Below are experts of layer 7 (counted from 0) of a mixture-of-experts language model. Rows are named gate (a neuron's input weights, with its number), up (a neuron's input weights, with its number), down (a neuron's output weights, with its number) and show model dimensions 128-255. Each number is 50 + 12 x the weight over its row's rms, rounded and kept within 0 to 99.
Before each expert's rows: a language model's description of what the expert responds to; "comes after" lists some tokens at least twice as common just before its tokens as in all text. This comes from a sample of Wikipedia text that the model never trained on. Tokens count by the router's weight.

# expert 15
It responds to: Line breaks ending article titles, section headings and list items, plus the = and == heading markers and See also.
comes after: "\n", ".", " =", ")", "==", " =="
gate1:50 47 75 23 56 63 55 35 68 53 42 46 36 54 56 48 80 37 46 56 35 71 37 50 53 49 54 72 38 43 60 58 45 52 55 67 79 55 64 50 30 67 55 56 66 55 45 30 51 58 70 57 44 57 50 46 50 69 42 31 36 41 45 40 72 64 58 62 35 52 80 45 44 59 45 48 51 42 41 65 52 46 43 42 70 54 50 41 57 51 41 45 43 72 46 44 56 65 59 60 65 50 49 30 44 39 22 42 60 80 50 51 64 47 48 47 53 48 51 56 55 54 13 76 42 58 39 35
up1:62 39 55 49 52 54 47 46 46 54 30 44 34 61 59 53 76 57 54 68 50 74 24 56 32 51 53 60 42 60 73 52 65 61 43 70 57 42 49 46 65 74 43 45 47 41 47 26 58 52 46 43 43 51 62 47 48 49 53 43 31 51 34 34 48 49 50 64 53 57 69 43 47 39 27 35 36 40 46 43 66 50 32 51 43 55 48 31 66 41 43 65 44 81 38 43 59 64 61 54 65 39 52 35 24 52 33 35 58 63 39 47 72 47 80 44 63 54 46 63 68 60 23 70 49 54 37 50
down1:39 63 30 39 49 72 52 51 67 24 54 43 64 62 81 55 63 52 49 58 47 35 49 65 63 55 37 37 59 41 37 56 34 56 49 36 45 33 52 66 62 34 55 32 69 61 51 58 72 50 48 52 28 50 46 56 74 49 40 46 23 47 52 71 58 47 53 53 37 37 63 47 31 35 43 39 51 65 53 38 47 61 40 47 49 38 52 24 41 66 60 62 44 69 49 44 51 82 67 40 54 47 48 56 37 34 56 60 57 54 49 48 60 52 57 51 54 36 47 47 56 62 64 26 58 43 52 59

# expert 35
It responds to: Day numbers and percentages in vote or schedule tables, and word-initial fragments such as gl, pl, ap, ind.
comes after: " |", ".", " February", " from", " \"", "aged"
gate0:51 57 56 31 68 38 55 43 40 51 34 51 43 36 49 48 56 56 65 57 47 47 43 45 41 31 37 55 45 49 49 21 35 46 40 75 51 39 32 45 45 44 49 38 60 45 55 46 53 22 45 48 62 62 64 52 49 31 46 47 42 56 44 46 54 63 46 38 49 56 54 64 29 59 36 76 55 55 77 49 32 46 55 58 53 63 31 34 57 41 32 57 29 28 45 62 42 34 39 58 53 57 45 55 35 52 40 56 60 41 31 42 52 49 70 62 50 50 41 52 53 53 39 44 74 36 46 43
up0:48 62 43 60 40 43 69 59 58 51 42 44 81 68 47 32 46 58 43 57 24 51 37 29 41 48 50 59 61 54 61 64 50 62 45 61 54 49 46 29 33 41 56 34 44 23 61 58 51 36 41 53 57 51 55 43 44 65 44 37 52 57 39 38 45 51 33 31 45 65 51 32 52 60 44 41 60 55 27 64 52 58 67 51 52 61 48 48 14 29 51 65 70 52 38 80 52 49 42 60 65 61 51 56 57 32 31 45 48 55 38 52 48 51 53 71 44 50 39 53 46 82 68 63 59 52 45 57
down0:71 47 56 50 30 26 58 44 62 50 46 35 50 48 53 65 51 38 42 35 59 43 61 76 48 51 62 44 56 61 47 41 47 54 40 64 54 47 49 60 40 41 32 50 47 52 74 48 59 32 59 27 60 68 44 52 65 55 32 46 39 51 44 39 60 13 70 31 45 63 51 53 47 69 54 46 54 65 41 34 41 70 63 38 46 59 63 28 51 48 47 37 54 66 45 45 61 59 53 54 54 64 40 59 50 43 57 61 52 72 30 43 44 58 35 48 51 60 26 48 40 52 59 36 53 41 47 57

# expert 43
It responds to: The, a, of and adjectives after them like single, double, main, plus list hyphens and table pipes starting rows.
comes after: " in", " ", " is", " a", " of", " was"
gate0:47 67 19 54 36 37 66 62 65 34 50 46 59 53 50 48 43 73 45 50 56 49 64 28 43 13 36 55 62 47 55 34 60 41 44 47 57 49 41 39 38 63 38 60 61 59 40 50 50 32 59 69 74 33 44 71 49 41 72 44 51 33 46 52 53 51 50 70 34 58 72 44 53 70 66 44 17 43 48 63 59 52 59 67 51 60 60 58 16 56 60 54 43 53 46 43 59 48 68 55 55 47 40 50 37 64 61 51 47 39 40 26 53 52 37 70 35 46 67 20 76 47 45 23 71 55 53 42
up0:59 33 68 63 30 50 45 48 49 36 46 71 50 19 32 35 48 37 38 40 48 38 41 50 57 25 45 31 55 74 43 48 59 46 47 40 62 33 40 49 67 43 35 61 48 38 44 39 62 56 54 51 45 41 60 54 61 54 47 76 51 72 48 44 51 45 54 21 64 50 45 55 16 51 40 52 56 47 45 78 45 47 49 40 60 49 16 47 39 44 64 50 65 69 56 34 56 84 62 55 46 39 59 49 47 36 54 78 60 78 41 38 55 53 75 40 48 68 36 63 58 38 42 49 60 60 44 37
down0:62 56 59 47 56 44 57 49 55 35 50 57 50 33 51 54 75 47 30 49 60 42 55 61 50 48 54 36 60 52 56 45 62 58 76 67 80 47 83 60 79 53 64 45 46 26 46 51 57 62 27 49 55 58 55 61 38 66 68 49 49 54 26 47 45 66 44 55 26 51 43 60 30 55 52 58 35 38 50 41 49 64 44 40 52 42 35 47 61 59 47 68 24 32 41 22 37 34 44 55 48 28 58 46 37 54 55 45 59 60 41 38 47 68 58 65 59 58 37 36 61 33 46 53 49 49 49 62

# expert 8
It responds to: Quantifiers and topic nouns in list titles and section headings, such as several, many, various, cell, List of, Television.
comes after: " the", "==", " of", "===", " a", " List"
gate0:50 63 58 47 57 75 40 42 55 63 47 58 59 61 48 54 27 40 47 45 27 81 66 55 43 64 11 66 58 69 39 32 42 45 62 26 62 33 62 46 39 42 39 41 67 82 33 46 55 50 57 46 42 41 70 45 44 45 53 60 58 61 44 44 53 55 52 67 37 44 53 52 53 67 59 34 48 46 45 56 47 44 47 52 50 55 59 50 30 66 45 50 42 52 73 63 73 37 62 55 41 29 56 66 57 29 46 64 36 20 57 51 69 51 40 38 69 48 53 69 63 62 60 61 61 46 77 54
up0:68 63 67 36 49 61 56 30 65 55 46 38 46 65 43 24 42 42 52 57 61 45 59 70 64 36 46 44 40 48 43 35 66 68 72 37 37 66 29 56 39 63 49 27 54 42 30 30 42 52 40 40 41 67 47 43 53 35 51 48 40 51 58 47 45 35 33 55 52 48 37 58 29 43 34 82 25 40 48 45 75 28 51 43 61 49 47 54 72 38 58 73 52 34 50 60 63 52 71 44 54 47 45 51 28 61 42 61 63 62 42 73 38 62 48 54 38 62 54 46 60 47 51 41 47 60 47 65
down0:53 46 36 27 38 40 24 48 49 66 51 53 58 44 63 52 68 49 63 47 53 51 68 40 48 46 52 64 44 20 32 53 41 43 64 21 56 40 52 33 59 41 73 44 38 64 68 48 57 27 66 49 46 43 66 42 56 41 45 36 57 49 42 56 55 46 40 51 48 43 49 41 53 83 77 56 58 51 60 26 54 33 44 40 46 56 53 48 68 62 58 64 32 45 50 61 45 52 35 49 51 73 56 41 24 64 65 43 45 66 50 31 53 48 56 55 51 23 73 35 39 34 54 19 43 49 58 53

# expert 2
It responds to: First pieces of personal names and capitalized words, often single capital letters in table cells or lists, e.g. Lin, Cec, Jean, Dr.
comes after: " |", ":", " the", " (", " of", "-"
gate6:67 35 58 42 47 51 59 45 33 42 32 40 59 26 35 48 63 51 68 69 56 48 49 43 55 53 65 66 69 60 55 47 32 38 60 82 47 47 41 32 43 56 58 48 59 60 41 36 58 57 52 50 71 56 37 48 59 45 82 40 42 59 38 73 65 65 60 54 41 61 60 37 66 35 24 62 42 59 17 70 51 17 63 71 49 42 52 47 51 48 38 52 77 61 60 65 60 40 71 34 36 49 46 34 52 58 62 62 61 63 50 43 43 70 56 71 78 75 61 47 60 32 61 39 73 49 47 51
up6:56 37 67 22 71 24 63 55 49 60 50 54 60 55 56 39 66 44 67 60 49 73 48 53 38 59 56 53 31 40 43 54 62 49 46 46 41 61 69 45 36 37 78 50 51 40 37 37 56 67 49 38 55 37 57 27 54 48 55 46 46 57 33 57 61 44 61 44 37 27 89 53 48 42 44 48 41 45 32 74 50 36 34 52 35 38 35 48 48 40 45 46 55 38 41 46 55 36 43 50 48 46 53 44 29 33 49 54 68 34 54 60 42 74 48 76 52 59 72 45 75 51 53 60 53 59 31 35
down6:46 65 43 47 56 46 48 65 61 49 65 57 58 54 55 69 55 55 51 57 67 51 54 66 60 59 39 52 54 55 58 50 54 42 45 46 59 48 33 57 71 46 50 64 50 27 41 58 60 33 58 48 45 24 76 21 60 46 33 27 42 55 54 51 60 49 44 67 30 75 57 17 51 41 47 49 66 87 38 50 47 57 43 36 39 46 56 53 76 60 49 39 65 59 47 26 51 53 43 51 61 61 36 82 57 41 55 41 52 47 50 36 52 48 53 56 48 47 29 61 51 34 31 53 44 48 62 23

# expert 23
It responds to: Line breaks, pipes, commas and semicolons in tables and lists, plus numbers and coordinate letters, such as 75, N.
comes after: " |", ")", ";", " 0", " 6", " 5"
gate1:62 56 57 48 46 58 48 78 60 52 76 55 37 52 68 56 65 18 29 58 42 36 50 43 61 49 58 59 60 57 40 63 29 50 45 65 30 45 57 47 47 48 29 62 70 72 64 48 56 57 50 56 44 53 57 44 38 48 44 43 40 49 18 41 42 65 39 54 50 65 43 58 44 52 59 42 52 64 41 68 54 31 50 54 56 60 56 64 49 49 45 56 65 53 45 35 45 54 66 34 48 46 64 62 45 52 45 42 47 50 55 32 49 39 45 47 58 44 50 70 77 30 51 60 49 43 39 29
up1:52 58 61 43 41 61 52 62 44 39 50 34 34 42 53 62 66 35 59 52 41 46 71 41 56 58 44 58 53 39 51 60 45 23 51 53 52 70 37 52 38 41 51 46 48 35 55 44 62 75 49 56 52 52 39 49 57 63 70 22 46 40 44 41 51 66 64 61 63 32 31 54 58 15 76 63 52 48 54 54 46 63 69 70 61 51 33 40 57 26 58 49 39 57 46 55 60 62 31 52 57 24 57 33 47 73 64 59 61 71 59 49 54 54 44 40 54 37 48 47 56 66 40 43 36 42 38 64
down1:42 68 64 56 25 56 44 31 29 34 63 77 38 49 39 50 46 53 27 54 43 60 50 66 82 61 47 49 52 23 60 57 34 52 56 51 42 62 59 38 33 63 35 44 46 57 38 52 47 75 36 29 44 37 50 31 28 48 41 58 47 38 46 40 40 50 37 89 37 26 58 62 42 56 44 44 55 42 50 40 45 61 50 45 55 49 51 54 46 49 52 26 53 47 35 55 58 69 39 31 32 39 77 62 76 42 45 68 59 60 44 61 58 37 63 44 36 67 46 32 89 41 39 44 62 65 46 41

# expert 30
It responds to: Numbers and table cells between pipes, season-year endings and name endings, such as 1989–90, Dutton, Houghton, Third, one.
comes after: " |", "–", " (", " 0", " 3", " 1"
gate0:33 54 58 30 53 39 78 42 49 56 54 44 50 61 65 51 68 37 40 68 47 74 43 52 58 52 27 55 49 70 60 55 22 57 43 42 68 46 57 45 43 22 51 38 72 65 42 50 51 48 62 41 40 64 45 50 61 44 27 47 42 22 56 48 51 63 30 68 51 41 60 45 46 45 46 57 49 50 30 46 40 60 48 46 60 37 68 49 61 56 53 43 55 57 52 39 50 52 65 74 69 60 33 49 44 55 46 55 25 72 37 51 53 31 64 45 40 65 49 72 66 51 60 46 51 49 51 59
up0:47 62 59 35 42 49 54 45 54 34 49 47 68 61 33 33 46 32 64 44 65 46 52 54 59 45 35 45 48 53 54 40 58 40 57 38 67 55 45 65 50 57 74 46 52 39 30 63 61 35 36 33 52 36 53 45 49 50 26 36 44 35 56 45 65 36 40 58 48 45 53 70 54 36 57 53 49 52 32 68 30 58 30 20 47 16 51 48 69 50 53 45 45 64 34 43 71 48 62 22 46 46 46 50 28 60 67 57 55 59 45 39 62 46 50 49 57 76 54 53 57 56 38 49 57 55 58 54
down0:53 48 48 52 31 41 36 79 42 46 62 39 67 59 49 54 48 50 57 43 53 56 53 46 41 42 54 67 55 46 43 38 57 56 63 52 51 50 60 60 47 51 60 62 65 48 54 62 64 48 43 41 33 38 58 27 41 69 42 58 57 54 65 43 54 69 43 26 51 37 53 33 41 61 72 51 75 34 50 41 37 57 47 56 49 67 43 42 57 48 56 39 47 54 43 58 40 58 53 45 40 41 38 68 55 32 70 61 50 60 47 33 50 58 57 45 57 33 58 38 55 28 45 64 58 35 43 49

# expert 58
It responds to: Hyphens, bullets and numbers in population infoboxes and results tables, plus sentence-initial However and in addition.
comes after: " |", " ", "–", " $", " •", " %"
gate1:76 59 38 58 59 60 34 54 39 45 57 65 60 57 30 67 43 50 60 82 52 42 45 41 67 38 41 48 51 55 42 53 49 54 56 55 49 70 59 30 53 55 52 43 41 43 57 56 27 40 55 36 62 68 58 38 58 55 31 43 51 49 41 46 65 54 35 47 40 47 32 43 58 46 31 62 35 55 62 40 42 53 65 55 71 44 46 39 43 50 40 22 51 46 30 60 61 24 44 72 35 53 67 47 53 58 36 47 61 48 61 60 40 40 25 45 65 43 31 69 43 38 49 50 74 37 51 37
up1:51 51 47 20 51 47 37 46 41 56 39 39 57 44 24 31 24 51 54 43 53 72 29 40 45 55 34 25 28 39 39 64 72 49 51 69 59 46 48 52 68 41 34 40 42 45 50 55 59 56 45 51 42 58 70 32 49 59 28 54 43 44 62 58 52 43 49 58 28 47 52 56 54 81 41 75 56 54 66 47 46 33 46 35 46 52 51 48 59 42 42 47 38 61 40 44 52 71 36 42 65 56 61 38 31 35 59 57 61 64 57 58 71 46 69 60 47 50 51 60 36 57 37 55 43 58 38 62
down1:52 50 48 47 58 50 49 18 52 52 51 55 76 48 48 66 55 58 63 58 53 61 46 11 47 45 42 46 56 55 72 60 61 50 47 47 47 53 69 39 43 57 56 48 30 62 44 60 44 52 30 29 43 35 33 44 42 53 62 43 61 74 54 52 58 46 46 55 60 67 45 47 58 40 27 62 70 43 51 51 56 64 49 50 70 47 53 55 29 66 37 66 46 32 57 45 56 47 43 47 66 65 48 38 55 62 65 56 70 59 63 51 65 43 68 40 39 49 63 62 61 69 50 60 60 42 65 50

# expert 45
It responds to: Hyphens inside compound names, list dashes, subject pronouns like they, we, and letter fragments after parentheses or hyphens.
comes after: "\n", " (", " was", " \"", "\"", " he"
gate0:48 54 51 40 58 52 52 53 55 37 51 58 57 54 57 42 43 38 53 48 45 49 30 27 66 60 54 46 56 78 46 55 38 60 69 47 51 55 63 40 62 39 66 48 49 49 48 53 21 26 60 79 54 54 48 33 85 19 52 45 58 43 44 32 50 51 40 49 70 48 80 36 47 55 47 72 42 51 57 18 54 40 85 47 58 80 33 40 50 53 41 29 61 44 45 52 63 50 52 64 59 62 48 47 43 65 55 54 52 54 42 60 60 30 46 72 45 45 51 43 56 32 45 38 46 70 47 39
up0:39 48 52 62 53 47 60 51 22 39 46 51 58 39 56 52 75 58 25 38 28 46 52 51 52 70 16 58 53 55 48 44 52 63 48 66 38 40 44 54 40 48 64 33 51 46 35 58 85 57 56 61 60 56 61 63 58 54 77 33 47 56 55 45 33 44 52 50 60 35 52 26 39 44 42 41 51 50 54 53 64 50 32 73 59 46 59 56 42 56 64 37 43 65 52 43 28 53 32 56 49 56 58 63 40 64 39 46 36 48 33 56 36 65 76 62 46 43 41 56 54 45 50 47 22 34 66 21
down0:79 71 51 81 40 56 32 52 51 47 30 46 38 43 38 72 46 40 54 40 64 39 77 47 36 33 42 52 36 60 55 41 56 38 41 47 52 55 44 42 51 56 54 43 69 58 40 45 54 41 65 43 50 44 61 46 54 42 38 34 62 63 52 43 42 56 58 65 59 29 42 53 46 46 52 34 70 45 57 42 51 54 66 39 66 55 53 44 60 30 59 64 47 61 48 52 50 34 63 56 43 33 37 27 69 52 47 47 47 29 53 32 31 61 52 63 40 39 36 74 45 35 70 39 50 45 46 64

# expert 9
It responds to: Words after commas, "in" or table pipes, such as nationality adjectives, years in table rows, blank cells, and despite, stating, saying.
comes after: " |", "|", ",", " in", "),", " well"
gate0:56 23 56 53 40 53 48 44 48 46 63 41 53 65 55 42 62 47 35 80 36 37 62 58 47 75 42 51 57 65 41 35 54 62 54 45 60 58 65 51 47 57 57 54 56 52 34 60 32 46 46 75 46 31 63 73 68 57 57 47 54 18 64 32 41 34 43 51 63 54 45 55 62 39 44 54 56 46 32 64 52 59 39 49 45 34 64 63 59 52 63 52 78 60 55 48 57 57 37 54 54 68 38 45 36 66 47 58 50 41 37 70 73 66 47 42 41 38 52 55 37 42 49 56 28 39 65 49
up0:47 45 62 61 58 46 64 69 36 40 55 64 49 44 35 52 51 24 27 34 48 63 62 64 26 46 58 44 54 39 35 35 36 71 51 72 51 69 48 48 50 57 55 37 39 54 66 56 71 60 52 13 68 68 55 53 40 42 64 44 49 77 58 43 72 95 42 56 34 55 42 57 39 44 43 39 39 56 57 55 50 29 54 47 46 50 54 52 58 41 69 74 60 46 63 50 46 47 49 64 67 52 56 52 52 37 58 57 48 51 50 48 52 46 41 51 67 58 40 50 54 71 39 42 49 47 53 52
down0:39 39 22 51 36 45 57 49 47 70 52 55 44 45 45 48 22 28 46 47 46 59 50 53 39 58 40 44 49 58 38 57 51 56 59 35 53 54 51 43 49 51 66 44 51 53 43 57 45 51 52 75 54 59 55 43 40 54 41 52 53 48 50 47 49 62 62 61 42 52 63 47 60 26 37 44 40 57 69 48 36 72 49 56 48 36 41 48 42 58 46 58 38 27 58 53 61 61 59 35 37 48 51 43 28 52 36 41 43 36 17 46 50 46 19 68 77 31 49 37 49 61 84 69 65 38 52 53

# expert 56
It responds to: Blank spaces and pipes in empty table cells, especially election and medal tables, plus dashes and coordinate direction letters.
comes after: " |", "|", "°", " his", "″", " University"
gate0:43 56 46 57 35 37 53 56 44 46 42 56 48 40 52 63 52 64 61 28 48 35 35 61 67 35 39 60 24 53 42 48 68 49 76 42 66 61 50 47 51 51 35 31 40 61 37 58 56 50 29 37 44 46 38 58 46 47 64 32 75 28 41 56 60 70 34 54 53 41 39 51 45 74 44 46 41 25 59 32 43 37 74 56 68 39 47 42 56 31 45 55 58 66 34 64 35 58 61 43 65 38 63 61 59 51 49 52 60 27 66 59 52 37 48 51 36 63 43 42 34 49 43 44 53 49 69 62
up0:38 51 68 47 42 40 52 39 38 45 36 38 63 56 39 56 51 31 49 66 47 68 56 75 51 60 49 47 51 32 66 36 40 56 38 46 33 71 56 36 46 61 37 41 62 45 43 36 46 46 62 66 68 65 38 61 42 61 42 58 56 51 48 50 50 31 50 52 57 57 45 55 52 46 13 48 53 45 49 51 35 26 52 41 56 50 63 53 49 52 54 24 63 38 52 33 51 50 39 67 30 38 23 40 48 46 55 63 32 16 67 48 56 69 53 58 38 54 56 61 33 56 48 28 54 54 54 43
down0:59 56 60 42 56 58 51 53 57 38 27 56 35 77 78 41 46 63 51 36 51 60 31 44 55 69 61 64 47 63 37 35 35 48 47 42 31 39 43 65 45 52 49 28 62 37 64 61 70 48 59 35 56 64 42 15 43 48 50 25 64 69 49 54 60 63 66 47 53 57 59 45 49 59 64 47 34 42 47 76 60 63 41 51 69 69 34 47 52 71 78 60 62 44 63 43 58 74 49 43 63 72 55 57 43 53 60 53 41 48 45 48 60 40 72 55 45 40 47 37 46 50 58 54 50 64 53 67

# expert 62
It responds to: Pipes, parentheses, degree and prime signs, numbers in birth dates, coordinates, and athletics results, such as born, medalist, °, m.
comes after: " |", " (", ")", " R", " 0", "\""
gate4:57 49 44 36 57 62 36 34 47 54 43 44 56 35 40 55 33 32 37 47 48 71 51 51 54 42 22 55 60 47 53 43 54 64 33 54 66 42 52 50 43 49 47 51 48 40 43 43 55 70 30 62 53 22 54 50 50 54 52 30 65 55 47 39 56 73 47 44 37 57 59 46 47 68 55 63 44 68 42 50 51 40 53 37 79 64 57 78 35 30 45 59 53 34 40 51 56 42 44 56 50 65 62 38 71 54 37 42 61 43 38 53 41 46 64 57 53 50 51 56 44 52 37 47 81 52 53 58
up4:24 59 62 61 31 36 63 39 55 47 24 65 47 41 62 54 56 45 53 53 54 25 63 33 44 20 37 59 46 65 40 38 65 55 51 60 58 41 53 60 61 63 45 40 48 25 39 33 29 60 51 22 60 47 36 59 49 31 85 78 41 44 60 55 41 47 56 48 60 51 33 50 47 45 54 49 35 45 58 70 57 37 43 39 53 48 47 37 63 70 71 62 40 52 71 37 47 70 41 61 55 54 45 48 58 59 57 67 52 48 28 60 69 57 25 45 60 55 43 34 44 53 47 33 34 51 50 26
down4:62 34 43 42 53 30 55 44 34 62 43 50 43 37 47 70 72 66 45 48 49 48 40 31 62 44 71 53 73 45 48 68 60 49 62 79 55 62 59 47 44 36 34 51 42 58 40 45 46 38 48 44 57 51 38 45 48 38 57 24 38 45 60 25 52 82 39 46 58 26 29 75 50 45 55 52 61 56 50 53 23 64 48 56 43 38 38 70 39 45 49 63 42 51 54 48 32 45 55 55 41 70 43 79 52 49 47 36 57 39 55 48 47 35 51 35 41 49 49 32 62 42 52 53 51 70 60 46